Weights of a small mixture-of-experts language model, trained from scratch on English Wikipedia: a variant of Muon for the experts, 485M tokens.
Below are experts of layer 8 (counted from 0) of a mixture-of-experts language model. Rows are named router (the router's row for the expert), gate (a neuron's input weights, with its number), up (a neuron's input weights, with its number), down (a neuron's output weights, with its number) and show model dimensions 0-255. Each number is 500 + 40 x the weight over its row's rms, rounded and kept within 0 to 999. Numbers have three digits each.
After each expert's rows: "mostly gets" lists some tokens that are sent to it at least half of the time. This comes from a sample of Wikipedia text that the model never trained on.

# expert 46
router:506515433484425478509504488498443489482528493491483491477500455496589490486508547419494490540471451489495516468569534416499427516466536477431528555523503468516496507363554578460476527525453567560556424445471527488524470510526447521451520394498438499568516511535507458493494485515476489447549485470563465478441503479485501482516407543498460459538411544488515486444538536512489463483466517430531477492491464455524565479535481447466497467479531508509449494522404494466520483474539527500551501554442457553476520554413528453436487542515461492472540525532495470498483472483429464536495539531482588619514563520503506431462436466460560474451490525477532510533499515488480513489530510507525502497434544467536484482395496507423461500490537485473596511453534442480499475443500515
gate0:430436486539636509462453560541504485500458551501570514513511527443481473515521403449464569472486485537617528523495502444430475511503468478491519412502504522565510438581487535486548491516471456428502447458468521482476544517462537497518501507490468491542590473525497492473448526552510557532501500527561474460533482573467461522427474491522538499478508588455435454480428459450553537470493455519449474499553418487482495518479530493504470440528516495490491540451498467474546421477537533528463545459497489444528459462522486474535525527442405559477506529538568442488444555477540499503472540474547508461556449488519459474464507463472561498534500477489446504463511514549542491517530472463455536484463515462557473468533568530511508543520511461463425547476572540459521484589480558
up0:454445456563503514480448513554510515493504517466549519548501468425524473515461484534489511545492531524522499514450445521493478516452498531502521473402473515557522448484555513490537546484508448523509424493459523498626528487543451539517513488487489438492566519476539515566524546569453432613440539432472434527524535541502514496467456492455473464501546597467519526440537563461558475500431423499498512538556492494462529518484421487450517498456550509468464515455488522465456483501558559465464527486502462478434587474540465572483527564482422527503476563478503487509484512467500538458476512485548472546526584529512405488457480508484504483462507514449521458572576590556554548529486454517411514524436449495490495499548551504501518556466536486510532529481567490525451549525520544
down0:462527526488497495470476456482462545432534535589511558497558588500441490496511488491534566520453436479460515441464462574476490523524485507626492494486493480496481531513425471414550527523515469473498418494496479511521429458519496467427469475452556485551412543460436445489469480516498594467510541578534421484475527466528497483494496468490515524516521512440543452500547534490431463473434511488540506426486522531440496517562522515441499546442546554520486540515418433481473544506557430508534517511479582499522518513481511469518506515441439448475542533514446507512521594434406463549454492500516536536505468520495482497480576471450482507517461568515514543464423420522545458499567506485530471529542472512585498498538488454476530432502487460532480484499528485544492497542431479
mostly gets: "а", "ă", "ø", "е", "š", "ș"

# expert 23
router:460435464538450469460539425505438445461509571477460472455583499506528451493521486484432485524488528455421485513537513445549508450508534464518462553421433514499513471495538539455454514555499511544481471516447535489534456524532484586468541480465467561529502463558479444457582522532526465478517496486537519461482472543583500430464511539487484474555463513525455514494498509514511556441448586451499489587539514485567550449510464471423501480487491454507476537431450489495555498474551535558512488540493505528490460499460487494436521584564484559524522516540416532513514484513490484413532565496479518486505533539455482440447449497512505447440568532443546528546491568559423545490539415491477580495499518530517501488474450467489460414469472454476512492464548505546448524472421528
gate1:452504427503536495540545455519530477476524420490471510518534414423523477570447505517554384505537536538470448468540595525471463468546505462533492501460513464592510528472467491472487487493536468522605524489503540534574531552558478489517499431481474558489475543480492463500497466453497543454529414536442472533485483520509566536535500550545501463535504581483477470467400515515445424575488539445506479506408461446596478482444487581481521447464559499471570544455478553433480499502552479443509507468525514444495524472488527537554475490449544453533441483520501501522481511576509463486553547446496467487448538494513519506512412511452541498500510526460476458505516507488421494494525470548478511512535476491550452539498445563553462483495488528483542472583517520533531523545449529
up1:420481449435487493539495465502535511446529426511508445556529409469521453526465500533428444500526561497468482490551555505493470543548494422510488502496449444555519546488453497534525476542512468542592479508544516522549574531508469437480516414481497552499513476490520551506538491525498523378525422532547479495468491429530537538535498533454517514460441543504456473476387546532480424518515525447521500496520505461613468491470474487476506514473572440449532540476482548465492491525542462452522559466524442451482498494473486508540543510474538494542524449497488485506470525529493472521579524470487493464488494523523468442482509543535480521506429543422556495531551510469435528530407500530563524595520477512587514499442428485569498495492516527520478459560538535472570503513477600
down1:516557478518489543520478494549553492484521527477556547512553497511455504557524519518569482515509513503528552515508516493433439502500490549539498420441470510468518510494497439558494532488524523388498356532546557565451517519497500525541527500584501504483452506485458477422583526464516486504482458532497503485501553516459545523473538418511544521549576545490396591528477531523543554573449506531437531582488497523542442502509483487521444410478476552479486493473569502533527500507577486491413506458455539497562541468475498470521470461558562517510421444501599471476485538478550456494483545465501441459523495486503441483496498457489457534411544484433510566454499494531502564502485444511525506511503414519431467560476472486534550579492530505486492476478449500513465521497509483
mostly gets: " Total", "See", " Date", " Preceded", "Personal", " Released"

# expert 6
router:502511412525525498457532392463488480522480510453510445468517462555496478472496497461462492515486530493532510481557502505529462472448553444524429516500433444518503464451506518464482559526486543534521490480402531483520520562511497540467523441451470535493442508581480409505515522523472474475544570502512442478480486488524473450459458538475395420534502510523466531492520483495453560451484539446550464539556436444611527490496491488485510440557453474547450577451430453481526448490549545554568510528419521503449525548511437420462458571504487517492610511523471512506511505524427451490563492502543604573541509519475541447516493446463515496525492551492521530521441508497469434559496491487516533542495526536547482480496503485425472467494471463420526511525520483500497496431502562
gate0:525479446491530490535481445498559516441473471481420510482535455473478410442472482585525469545529560539475556528522498452521467518459497585504471477480524533431496525591480435481464451448457495583484490533507448506491583570468533550502546519490536516513498528441456479578479482430477510473503510521493505536473486502462543416453516502481589486537447480518497496482533479448528452494552592612455487524533514460523538464494489494514552493574509489430432549527516519453486530543523523534578449510573483426482471497548530518596542438494507488534502476474506483493520520502495521476461534480490552499474487468509488571440424488534504491418502479543519501476576587504500449459527478488471502501581498557520503423527495462529487504532518506475444477552572511448509557509434597
up0:456438450526513507471479505458517535454537544531440500505520459474556475462454418606516412445466587464486517529437460567494389574495542508488515496528541509531530495509431498517513490528535537548469470552483443492557495529494453477485500523413536516436529535468502490520554424473459579552530542435467460508535505520522465550478494571460464522519438471530564489430550508408405520463541481526520515569573504478524518511491495526477546461501494509478499530548504511458594520517531499498565510516544496518523462463565507494532558492452451444524432461453457474507451456469481534544524450496447505506468503520508464559528465500523513473448490546515554483497534494486489446421434497463425586520474417489467419441495434484500510528535516512528520426533502493467480507500455466
down0:511449447549456472411469523504538456501554416550457592513524478521539479472515494493523483487537519481507397534544557544482500537486463485500444514561427528419480507527513548494491506527564470555462498467513478463527528567552560522498480567505501517519504444467590510513504458522444500470558480519490424461526475545475500546497572466502469510495534339478518509510536540475480521512548474483482507496444532457505524549562526447541524398503482478492540510484524538550491507445463505472505546528459497483510503540538462462489484501490479539558445476469489510480511460453480556392420473540438505429478509425510526427509541460525514529572509521510555560518517558527628465538462546463479494507486464447443471496501475576475503502513487536458536505480416534564475504545546470
mostly gets: " |", "=", "):", "|", " →", ";"

# expert 58
router:460477410570444451444552512434474466497548520459504493456529493500533462444524512496488506524473434525498445469552534458587454496476532442486508479518436424524434532489576519491483526507443540504529435515443524452534526579564462553466517441433479503534459483563494468475492543481494486409526533507554430451493490508569497453419488491487524445527459557514489526423505483559464539527453512447516463520521473505562512488545484448490443521504478497507495524544438486499532444485509550535528438551444441529497486545506484437431484507521481552543588536546472523562442444547459444473504487539577563560536508497444481450503475432474525477511512544458535465552452496561505427514450488483495545502459501522587435451407486512460516483509474494499519542474534439492437500504527536
gate0:506429519491471604505546629527531468514478539476486488509448483497538499459552511532509466575503505540559575523490508406538562533446488412475521459480538415470490523537529523546485500546476498433479492440412453435511431526479499519495621596535539510568491516499496511488509498543506497512461561458527500520494416553495464521518581533565482532469504519503481461438529545520486530518537531491496429444529520543500494462560504534538512541536507447493465584508516482460521452552486602537508501502534547507529508494501528492406491496450523426514548516468507496492475522457454498522445531521530526531476519513441425507478538527457428508486464505537507480532454463524525493491468420535444499522524454422513474560484467506483460474457554451551522520605517565477513471506555487
up0:474478492435486496530600561460492546549524484538467508565504486452464527483555448521434503563479468458583562456485491506513570473412511436487564501535532440462492442585507491512451468448444471472532536530458459458511473471493485537522518522507521448573537438560487461497477464509497493507526473494587525529495404511468537557504492536499478500473490490499516504466561498463485540527542527494531422481548544553463550487458478511512553527504516525515525577499548455497434524492446572470506405510505630515573516507525514534487482485507496522516520491462472556515505468461449518478451532524521515476496423535484477505533439548426501463556473463513532458421506525496555429449535496460432514613503495464467489624519487487535450558471491525496483492561575525501446529488539496
down0:474457482491507519483509471452475413476545425462496488472456491489428523511543532466499417487540558462496523484491521543602481486598506507554512523574520411457520492471513542549546505524570441453525431502490542511465481456448544488511507594467530532448536507497533582533565573536481493462599485507501500502498518524500496477497487523497532509495551444528544500507425513444512532542507538541582507466496543428520429487474554457479490492541432544453506457542485488506546513424463505499482446436458511455505539472438535484523416555482486454469479567460479544439539551491460535541510558478512437509497468497486449455473443509562534495534464459492483501524509443435533487487542538520488401535476489535439494468536537464505480455525515601531486505508608484481545470526417465
mostly gets: "),", "\",", ",", ".,", " ,", "},"

# expert 20
router:503493492528511482506543500439470483517511504475455448489535488551519472480530537461485510575398483496459459526525523408523440426446550449416399564476510484472500476487503577467457572576436538609557451512462505502499504515564477530465551446454443533525506513507479518460490461472491484461553492467516496473475462529548507487474459553454479495517511547497485471483507469498456509480442479446529474514571497461509523466552475472533490549556498508536477526486446491469501491479533553519557503554473487493484474542480453424487477535561444522498546573531502527521527434516418448525526436516560536552594525542441535467497399381427550483475480531509500549604514533512512501472471489458519537501511522477478454499473498469415495465477438484480572581495540485510522433450461485
gate0:477469418485492448542510536504458469536513497559553437473511532534531466456532491510478442393489494498510493458492465510466479580408467471491504518472499509527574485523492471542526503538437472561544480451516502533491560532550459483487503499524514561478468458549510511509480521590478502411495476528427461485458533488597536457482496505480527506508545465449481504412507476527494416471548531497533478574452521511438502511575503528531504496515513522504479436487521455499481434569479482501544470539500476623450550507530549484468564525493463528520553597474538550620503546470491490492497495477466411490534472503546538467588503555517503395424507472509443447459497533488459513492477465541526554492482468461499512516563573475531467522496501418528503555478568422447488480514548533
up0:454541443499516536524509505476396463515490503522529427510546523477544493432502475520509418393444499497460482520483478517459509519400502511490520499507500558483536469470474506580515524538451469528503523468529544507431549513580425519472454583564481572506509451537478474458511515572478525442447453518421467453506545460576512418543440553518493506509493470459499502493463446467521418482530512487518442498482437526538472491540507537505482475512509496477483472449546506430469449548504469483490432568481490583468582557542482523508596491447489500507561500510524523479563448536498530487487510467509489534485504528529479498581519530505521473424553484530442506472478527529556530457485529483521497490492466380468485472573544514569467524504484444487458512510523378473484430484579465
down0:568487475506516526497407452614565463479471540492502543536463464532458490515476486501534531493402480535623453566580499474530507536520558508477498571465494476491475448439536480539521488458468525457499468482527558502527417493427470549507482499540557542483530519584489535540490505446455466459466481592559540521510453515543509448470565440509473475481560485375540520516484488487456467463497458492551519472497515470514437558519464521501506530511447501559521531471498545502556544526511490462510531464497507475471506508497509532531456434450506515485524511477431471476458501567445523507432472449455484480456500511475570527454494482508450489450544458520444589506581518476517543495487502545471512441482482574513483568574571600494531528518438452497562513490463489530553426491528502
mostly gets: " J", " R", " Al", " Dr", " Br", " El"

# expert 37
router:493437474565445481448575487449441498533548534488496454469545497529514447427521538450506458547444463466424474483499509492555423469439554467494502538503512498465477477468509532465510539526457546536489424482442559518550456535531438532455530478469473512552531509542484496458527533515460519437541549499509427471487493507549427477495488527487462475519508515543455485441545455531513537452466557476511460527488419501556493505507493493435483530470452521518515550530452477455500478444580497496542495538444495567490486555488458473453489566530459539525558571529449584527416495531500409501549434514563560564539585521448495525545508452443565447481561548447511482557459524522515449479448421431461551506489505533576463441458513486438496426474512469466548515494526483458463493510501490
gate0:414487554440505472507592494467497523439550482471547514480544452503464478479484493530510428528473501399526473549490514489504507567495509515529546503561450511494554503472500491473465559515520429524503488463512591467500515552508543498514441458474532539523509491607476457531554479559518456532488470530560469420485570499555575476511515486573542497424548561574578483426433509508446524515560465530485485497547452481490512445435515534553563482533526572521516482520421515499540504550473465485471535518518456531548464504491509552475539469530464506607517444539501438432473515574545416544440510555523531532519593431521489490485457519505481495461504481497410481468452433493459481399546439482506482490452522491504503491499536462505499492481444502473486507538528480530433515539462508
up0:496448512430514487515486493535470444493541473430547560517469498516492492530550510473525440550465556438479564463517472424530507518554571536493530527512368551511499447486519429544462573560479459491456513455523517477459488594497581548532510460432522520506526550544485545563555515536516437523529481513486513487499598488476551473471505554547528565434514550555512519458446495490479516503522471531457439484533435481467523434459522516547511530500506514457473442494460504537537455546502418493466535479481544520538441533491512530482505464594516444502513475515437515407469556535583442484471484501494436476486580423490530507478462483517504452489514495556448598497517525513452504402474462519540424467492459505530527529502524521540563483478504473481468533511496507439428536521460446
down0:466484534539524522431452459488488479574445471444547492465522526491530566466516501469519562482440460433472501401455484439497477519543520577449463476475487511504512515475472502458541528460457552519491448477535485586486552539514537522532487517439471554491438485535532510509486519489479583523527534499446519539489571548461502474516508496544428533504546463480493550430598496439505560473556511524511513500470507446530509534497474557486460470503494476548510477450537488521556574553488526533519463449585454506483459474478429477447463471491565443475486409428490544464435545532457489526509495498484506556446455513523465505516537515537482464427536502546512553537514471439632469404425462554508466529509503516482437468480580533469598505494431543539463535477496500511490460527564507
mostly gets: " the", " The", "The", " his", " this", " their"

# expert 32
router:419449472545417490496515498493455478500526505458491501449546447510490492470525499456421494520449473522484491449536524450580477489462533451492468493515484436505456481481558519515448532535463588517567476490485516421529509550536484542429508454458464511510460473577500508423511530453440497464522569484593407455452458471539451489466455507465475482509532554554510541438472473590478551518435553452552481523518445482515518430523504484481486540510516489504494517525466507474584470493544514518505434558455451548477472542459503448489504498509444529571558532525445473562447489545461456472543463541531511518545498516451551484489456455498551440506507540450562453529454504466481432489475434448453545509424566516586462465474483453462495501491440437487524538485532453422448436516494547
gate1:535434545483428494416515432500480542497557446450491514431475474457451441458488535483472549512539507410569504464528470512402467567500492495489507457540479559521432463514548473521525488536508443473542535482468496509468443527534493539516432547575479479514572553510511462550531557523454472469463483537495479420483496485528443562534475503500492571511486457557512454497423523441545499489568426501517527524480478493564529577474515495538621481458489454505512515557488553431473526529478517470472436477510487479458493520455500494476568444518491534537558495512539552446433548491483461500484460440518480449505490530500560452539499515508492518494501457503503497556531439494557460528515520507471517475436483481511339581525456529466474486511506557475582512491422544484468541515548507
up1:450521517536519530510538454565524456526590495457465580460502479514464445490468569500464476435531527502525485502450462548444482477443535491541533490471526494537535467552435521467523484482498500564546499542518478531534420499527472455492505444523525452570436540553488513548461538512450473459538511371533472516577543458511476449558517573434538441540470458549483482543451525463424489508497502492518517482522485464540528576607531467528542490570544557486429483518513553565468490557432506519551536550517462481385483547554490459498526513443445577519527541504500547506493453515509470556501552444471554493490484454519503488585516463514542475466450507507486496520529521514519472521514479504516527425466515553479523464438519613497491499499549526465450473532556534484418483547492533
down1:531557499484557456493489428458440453464432538592542470517520487488406488554502472507563467511513551484509481506472488484475543569460447517524485438490496543481494553494485489469492445491546464544511550483517521542445458521456589490452479509583479443406467520448484498520510539487535542504549410513482482473499445464515526532456470470394489428538503541440415507445520429448500562460510492433492520496478497530481406476527508491466514546443471406561491462517503518505556436490509532445446544554454445480486524528535493453455482539504480519470455516429476511508448473467509510529477475479512527499469493565535521499476494545461576507502552561470481450515447497544419487426441460495556507544482512411472497554530439488556433507511516540545470499557549565558543518511483490
mostly gets: " who", " they", " which", " he", " but", " They"

# expert 35
router:449467465533454489465559487512489517521555551480514507446518468591498393451526530417468510545500461443467473520493485469481457473467524483505489502524478457412463469469579542452502560537481530520557458517470504426525427485510447612432517477432504509520522517560512520488517546502518484492527605446517436451476441551541469458489484509485517413516486516515436511448523445574492584459479525516542464480477509508555531479560407487405427554476426502570514529510495470439562464454531514519525452481436477570485480549498482481461445584534487513485539563503498568546454477515490450473519457500510512553510514542476497509519520498502588479462543531479536456549496542497503481482476483446493522510466478497551482450449479501464479401463486452458515523463523436470478446497482549
gate0:516478476525525531568529588506521483489451538413505579421460492457503435511497579474452545487464465485536480476488471437527476455519544497469455532527535526499556486495422520437486502528585504463492532477562573443527475546523479510490468460564458546501508479591507556484535471505506480430465498489514537467497483535573463481561419491506497427514525468516480452544467490520481422499531518550511435577546447511500542481568504461489484511476524444517529557457532503530533591546429468506548498513485517498525488467447433502495498561519489441463508587508536515488487535571517495541499492520473545430513562518535524541401519470564530479459526437510567470484460556431532494533483540551433585457448507482581457488551551510541536496482471476488469525505433502497501534441477418
up0:443523518496496488534501487503477530507466521427524573424443529479487457465508502489424507496492438529504453417496501443481513469552520438499459528491489466501553503469485454431492549505548586518500499447572566471520506559486553547539474446482457489489497487504548504531502532499475548395488543501474530544436495550505475527503494582575498481532550427549511448541487514532493491532547507598510508520544505473513521563492532507526471542506445480505521497424494503431549543456450506511499462526521454499551524474492446522449437492574496482508488583523464485538480472557476515521508520536509513480497523538594497460418580504531426453371497444543549495497436542497574503499481507560435582507470530426582473503534574456489523535429457481535496446516437483533560493453467480
down0:496517472538473522473370493513483558469520495522471597475480509399451477479500588497504482559532469505531485543497573498461464515579496460559511414539518471457498468556536555486492556511594536433502499495486490497557521421471517492504492532530544524450542486530478548458582497542539559478513501419432517495492487535495483490459555504566556507496466468456454541480593510492433503459447498578500491504476498588510599560532597504519421561572508472535481520444550479487471479541476502473433516439461509462508470496533480572565543483467535496448501512418529536442478502484535567559522540494422464575427459490576497506502497501490492530514534498549455483525503562488487455478488465477503460473495482577496524529486475524491484523514497500485487501442514517490532505457418496
mostly gets: " three", " two", " one", " all", " some", " most"

# expert 59
router:490472502537474447463561506503480475467540576487440473435606492549575440483491506505471531533480446506444445498539506457550497468479558473490502622429466481476476464498521534424461613561483509537520477547415523459534433485507456541486575407442441498559483519566455476461565442514479525461518518470517491488466472555527485434497502551461481440509495522538472480446519515515485529460487514505501464499523489485589535437555468489505480521552508467506485549464470444477539491500469516547526465527415485509492475482469465502481492563557440542506511507472449538520496484563495467442496555569536523550597504555463549476487422453490497481473530500490522559513484564552435492515475453476504530496498515495481471473451434440488450439429481448459528519523528499548488550418458556
gate0:474509444513495526486446544431536458492388464488469568536474495468488496520473506529505456486538488527485556489470500490451488522474472538563464411495450502448505540470523450570504450516505428482409523483436473439503451480504514511425536557443492527502582444513406485440573529519435456550534443551498475467500459505495561529512464467524545511448484625503490495517485547528598527468424556514499484530521506513494454494520501490428536492553499521446543534435485489509520517525559515488526494481419494511491493496517496485521447472469480438536507497526512541520473502450397441616438533513462508492518550530511562449498567505460515477505515538504462505507564526601541488517421448548482514582505511548510450483488483425539535493502457510447513446561512542519539503473560503
up0:449573511539503407491460538495448495522455514550530520502527478528485430522408480550501543535583528505518481475486470511483520554538469516519496508559500541509564507507528491483528470545527501526482547521496481434532502491514439502400495520498510405437486439465425492420524502522505449570523559499505461474494552570526494521468375431489509504471474575550459508483575491503545538432488476557467536549503516539499471497528504515499458453577484506512595486498483546500515548560524501499505519466454448562555472531484491458483455512498445427537481496526488633500415554415463422542446503493482445492453498556526534456490513525499512491447518548487467522438523511516606496535495496559518567539494526555521499432449528452533450497490455518461483440538474524533513478548514475
down0:481559517471528489449484495450473551465457451462479431562610585489499471477526554486505499514501420493523494521557535464551467496526462475587548559519417448489525558502490422477521474567441489496436551485475518465501502418484482484523506551488518477471571541528565553487551446521519498473473441550490581505494508441543580533536513530540440507514532584510518476515509495518503448458464536539512524488478482588503497561488474458465434469540474533510460508537547444462560505464543526477509507507510532482530483468553490520446531501534558435492527437607473448487473536527472409470527469505488472463446490482484550507391529494495478466524438523519492533537546436532463562519494500442491485501476507466458495605461539590530464503435515437496541497488514573495490463441488458
mostly gets: " ", " %", " FW", " 0", " Candidate", " −"

# expert 38
router:511522422492510404498526482528498497453526493475501413483568421479527459517481522431494440536500429500494432432560544493504488437480497475516470519523485391486427447405496501528445497550421514581478454513484506453532509531486437520490517462455474535532543562512499469503540535496496555484556569514531457479442444504570443518525425559482460435579413562486487492507476460549499506460499520402529474491509486517533554436525507432430500513495476498521482523546467493460520485526472494481544524549476467623447487547394487465472529519482451504514492524578462504509486508532449441495496537492523524533521603530523476438494435541445534468477540494489538494549474539525522441483516521499505536497440488460509464477471474449467535463454470472500486484543537495452450532424481508
gate0:496521513441436508495549477512423530537482528493558504517510538497490487505467545510532593529507490438505495488448474487528507532510477477571568514527534530555508470485529451511458441443526597561429556540535462481529523553489493518497474489527458517529544534480483501499552487435515487510491479442506503437452504483476464514467533553451512513525478428451484507478580518574523483393481480524486542494546508573523563517558541466434511565459565420581526434462531456521535525524491496456495512519488534566485504507514510519437468537494455452452483516542494501472396509520535462556554454506591572401479470596471516473447574498541555480545472514488518488467498465548555500465467469456558513439466545423476545518520529533504497403514514554493504505484484536521433568455530577
up0:435476444531452500480559492540477523470522569523525498454426557510492422597475540492524569470526476467537464464512430537545473537494488504515542463500474426557506495463480507501441379486504512620492526508582446386494538530476492562506465525527510516507523468525528501485536513510534516448483459426489470501529473491481451524453539470472527462484498490454454508508493575516495434432465555499578486492515553490501505448507510485458503498469476477503482430504474482472504506530496412485452585510533481532575488478524462510481482562464438509383496465523512513528468450506510395502550482493499506510473449516481501508488562588432556456524462585511522462526559443553465491500483440453564537443444566460492534520486523552469529546441536535495524536531435495478491498502447553
down0:540529503414501517516545477545476453469464587491504517535455582491489518566462474494505512492476498511486484500441534512456513437477537419503448496493501508422536555493492483525570567449575550458453501504475437538549457529474530489503501522420532517520468510570559506525426542439514412437524498490474462534489528425493491416476472461479498530535575491584516499536519506535606534577461458533484563505471480494437502532481443593532482503483491469542490498461501457502516543458455480561542499510503470529525529519523480445546514491487500567588488540486461464481476562519439541478431492471501546475496490445546526496424548485501526496454494472518483462453458530511415482501547532502511407589462545460596501493549448455481579488500527547469447506504558444565485504543490485
mostly gets: "ut", "op", "ap", "ip", "ot", "az"

# expert 16
router:450498428561473429477552442468478464442503503439500451468490448557555475460533487503466478520410487498468500481524558471511481476485507410458508500464480465501484441390553537474507604508432592547525461541460526494552473557559475503464502466500470530523491514558490426459514555501440462473531529487514466473457471521524488477487461494467411462568492507517459504509484485549423516458482538437495486509526434446599514494520480502487465456539478496563520562498434454479529487475529528493559483487443434529480478548484425410454461541536483517503542498548472529500511441502455471457532497524566576527536535523459571455501500423459522480504473578471525537581480510502513460554455499499495518570462511552579465446429489494416512489446452481465488492484520431504498485458502513
gate0:446530526491502479471499530440524471509533476396470511490496504480500424544539532517502514515486474544552471482517459473576548466416463521471561527415504484487492554504564480544499495448533525479393475424510482538447541481599502512581525484511531493548499501480478478564497520497557532497511439421450535445486495473520506474425504509471443444531479547549487508524518469540470522421477543468391513400485573509447549511503596519532463514479484444509472471487437497528435445515532523527491523484559537413519523549450552497508470495554441490516494527415550530519494510499444531564491495497430514456528535501567524420494562544528553483452486535474480518490501490580550527570501498487486493501454395502476500502502543441446517416516463465499501484495532477461552524478561472
up0:429535455547425503496513603461529497429473456441517499496529467485511402448491526505485474513510501530544473464578497463532559495495497508452506440416483493471418537526547496541496503472527542487457483432480516562532516558615567487505546560472498483544501544512533468504515501530525537527490473481470509521516509444464527469425485526464445440529516567502464500500503448539473492451494464495443496424485516509441481506500603472500422472547496434427493552520505515517440488508505474477494494438563482471480526525468535503512451522551485573512450472465548538599531512452433545546482499470390555519511483485566449529463536530494570528483473530508517581506506531505562527585467470495547484521497404492464463460486592444482481401491463488519508418518511485487518541513505473
down0:496425538491480438492490480451506531559521474496468444488580481533542524494524412547525494564523519563525513437496487509424505531492550548526512387451506526468501507500478462440522520531511476547450502535440487508540517507376477555519531553519518539499533539541513477536561601476522420541490511554594516526559467506445510469549495497497477546498551495485490496515470540497517548490472454538513499506553488511458534544499469491518455410566478572453465507452476501425524505509452530524466487446434500440502492492494505514532537508469505472529533459382565520489510502515448438406493481439499488522456468519567528416496518487523545490473581466448484482464496560450485442551476480551468559505565506531394528514514553481541438504513534493477533501425435564519522500518554536
mostly gets: " RUS", " ", " ITA", " FRA", " Stadium", " USA"

# expert 33
router:495522412505499467497536466486491478449576506457507486484511482479480484452528571392462494518494467479443496520550549443493479474438483445476492549499508450476463513380536566499481556539487576545525432534489492512514503554506445504477488468496454514542527504514485404481500484488465492527557558493522470478452497504511409496489435547444492468547507500484485472490506471530463523455474498412485476522531444501538529464553517475455483497520471486591471516547515501403519489508551577504582503568458440569520490572398440433489498540553435500504475559542476505555458484524453491475508484491540577526587523570494527419466414458500536493441475530460534466571485538463460424538527497504527515539453490466528483460462507473482492463480473456435559542430552512461457489471484506
gate0:517458539530450526491530453458499544510504478507486489407511520492481557497466492473570493486518501515511514601502609470546557478498443384506575484510504605584472506488516445505494491532561525463492545460537490484486539468583545514523498488517503531541559493526450573588487541494505532555491450462472549537483518522404442435439516564474525457530484499535509515444499487451493573542539500510473524539504551456548456488499508467485477508532603531477481537496493507481517487459466538558481520530484490462478500519458459520539525493546504475486564518477475446533511476514429528548539440511571452534551490477502450549472556542532515457511567502487488528481458470495546464596551497473496471615494504494504583539499550498493492525464460534505578402439535494505397467519445480
up0:461465483520524481488578446428480520533462455469499475449521477460506510471493515537515510459510390472487475584493491472589533544488472460485556474570536547607529554456518542481466445502538549472453488484578495510543551437559532479522529475521525476475584516464454476531457519464483545542466490527430538485500457532419499537480486535567418476446495501478462526469530519546433488529466551475528494516504528489539502501469492457497540527486509502424553454494483544440532448477400524558522513541484467498470550628503450491589494492562438467496508472457547476519531509546445485589542478520552401505478477519519511511517526500526499469490580453457503525509463489487518457503524481485516483529487506475510507576471482394525509524475458405516510487414511515569422442513489481
down0:493552548508408512587516467511475481466543485454512519516511504524484439593482461571460521483545508528528477447504497548467514542473565510472580502449498486480541563499465567556502468502564501552515500561536433595442512517514473475490545510506489456524459483466419444486513484486550424531555475547529493490504507462508549514485559439463485523498451465517553473499472466521470506546442494493480501528480512446458415481541525463518515443549542484533508559553501496481470582466464505573425527566515454475561590406548455530573494542507537494497531533493490515554493482443462510516442573510520522468526547555498500550545497481509475555554513488535535557377517499533495516489539445482421460499531460511471483525469572536526431499538483456551451438564452506513500531457575544
mostly gets: "ić", "ler", "ović", "sson", "ón", "iano"

# expert 0
router:465486483532470428431518435525412448491491588407503443502541547530537466490505519457492494533450493452423461493533575442545500483488512494496518516476428499465472511506518517479485496567479491556500502521499516523523437509539490578530516492511429510542496470499425456467585518542528453442519564517514485487478497495607456429502519533496467448528452521510441537507492525532456598455459571499505496518544499442534527477497486463420505473478509479514514568454491464498568431469556518562516430519500538559503497503445435457433476526508499526540476531548432509571511505483515490419548559528494491526509546537397453427472477487493516499445572524496561505503455542610465509469546513463512541512427517508526486512470456488508467431426506447452499531452554516497459520433498509
gate1:537529529478452478507552432516588525489390469410471504503563544504455516506451597480515392519572503494442501450537498470468545457453555494490478454502519528435513508537540406452533493483528471445531514540469494492532444472527458448483454448524488489496534525485574492382510474493511494456478476490453497547545479465514507577435551477520467545511516525487558554455500527588543510494549539500485496488550512475499494378477495488540481493527498504482564519548466491511557515482477523486514527541457513510458447437460532404498493509389507487535457520548506508463456563557532492547477496520514462521519502472500480456472567536461522551461562497490448446508509486499502439483548478495553543468474474474561508458429535519509535488427437560479394458503527540515484454505440520
up1:510544557454504512508592468522536553534503454520444513549619496475473512488500485422576406513499521500493419427483433494445508481461551512491480445508445508489538487557528467517482515520519515424539575545511490457515482493528495430528440485533451465521559511460629507451532512484512510473553460436467475507516510499563500482443439521500499462440505481514514564480474490528525486482489501465494510603478439443504500454459484491518448494486500492563556544478490464490539468501451478553582525558500554506460568488477519483472456470515452514555500515471498417449492512526537454529422487462521512530506539491453519481507573543512529587481443488502527450540468448543524431467564447486531540431514459472446533464449490468471452478436501430465473511540523571545565544457425494
down1:526444537551496560597542569485567489506484605452502540508473529534449507557572554511463410468536549484542504554481478452510573526472575517545469441540520518471478490415467506567472470537396512515449466520538447526501503539464505515506513471496471484516512548492487487491575528527466496486444475500501524505522513481537542515479544502568513527544520541495436465471490553457463459451488450515503543565498516516471463509501526476435483545516475469528492558560546537468438442557419491484505487544513447470425541579515471542514481551512420479501507439488501480481486431510553557385505466557536543526483524533493458533588529456547424424510460454532503470489422495522510494499523492564490461574495478513517468507502545470450441527465500502547459540466502428490595473503503480
mostly gets: "See", "Personal", " Released", " Website", " Born", " Coordinates"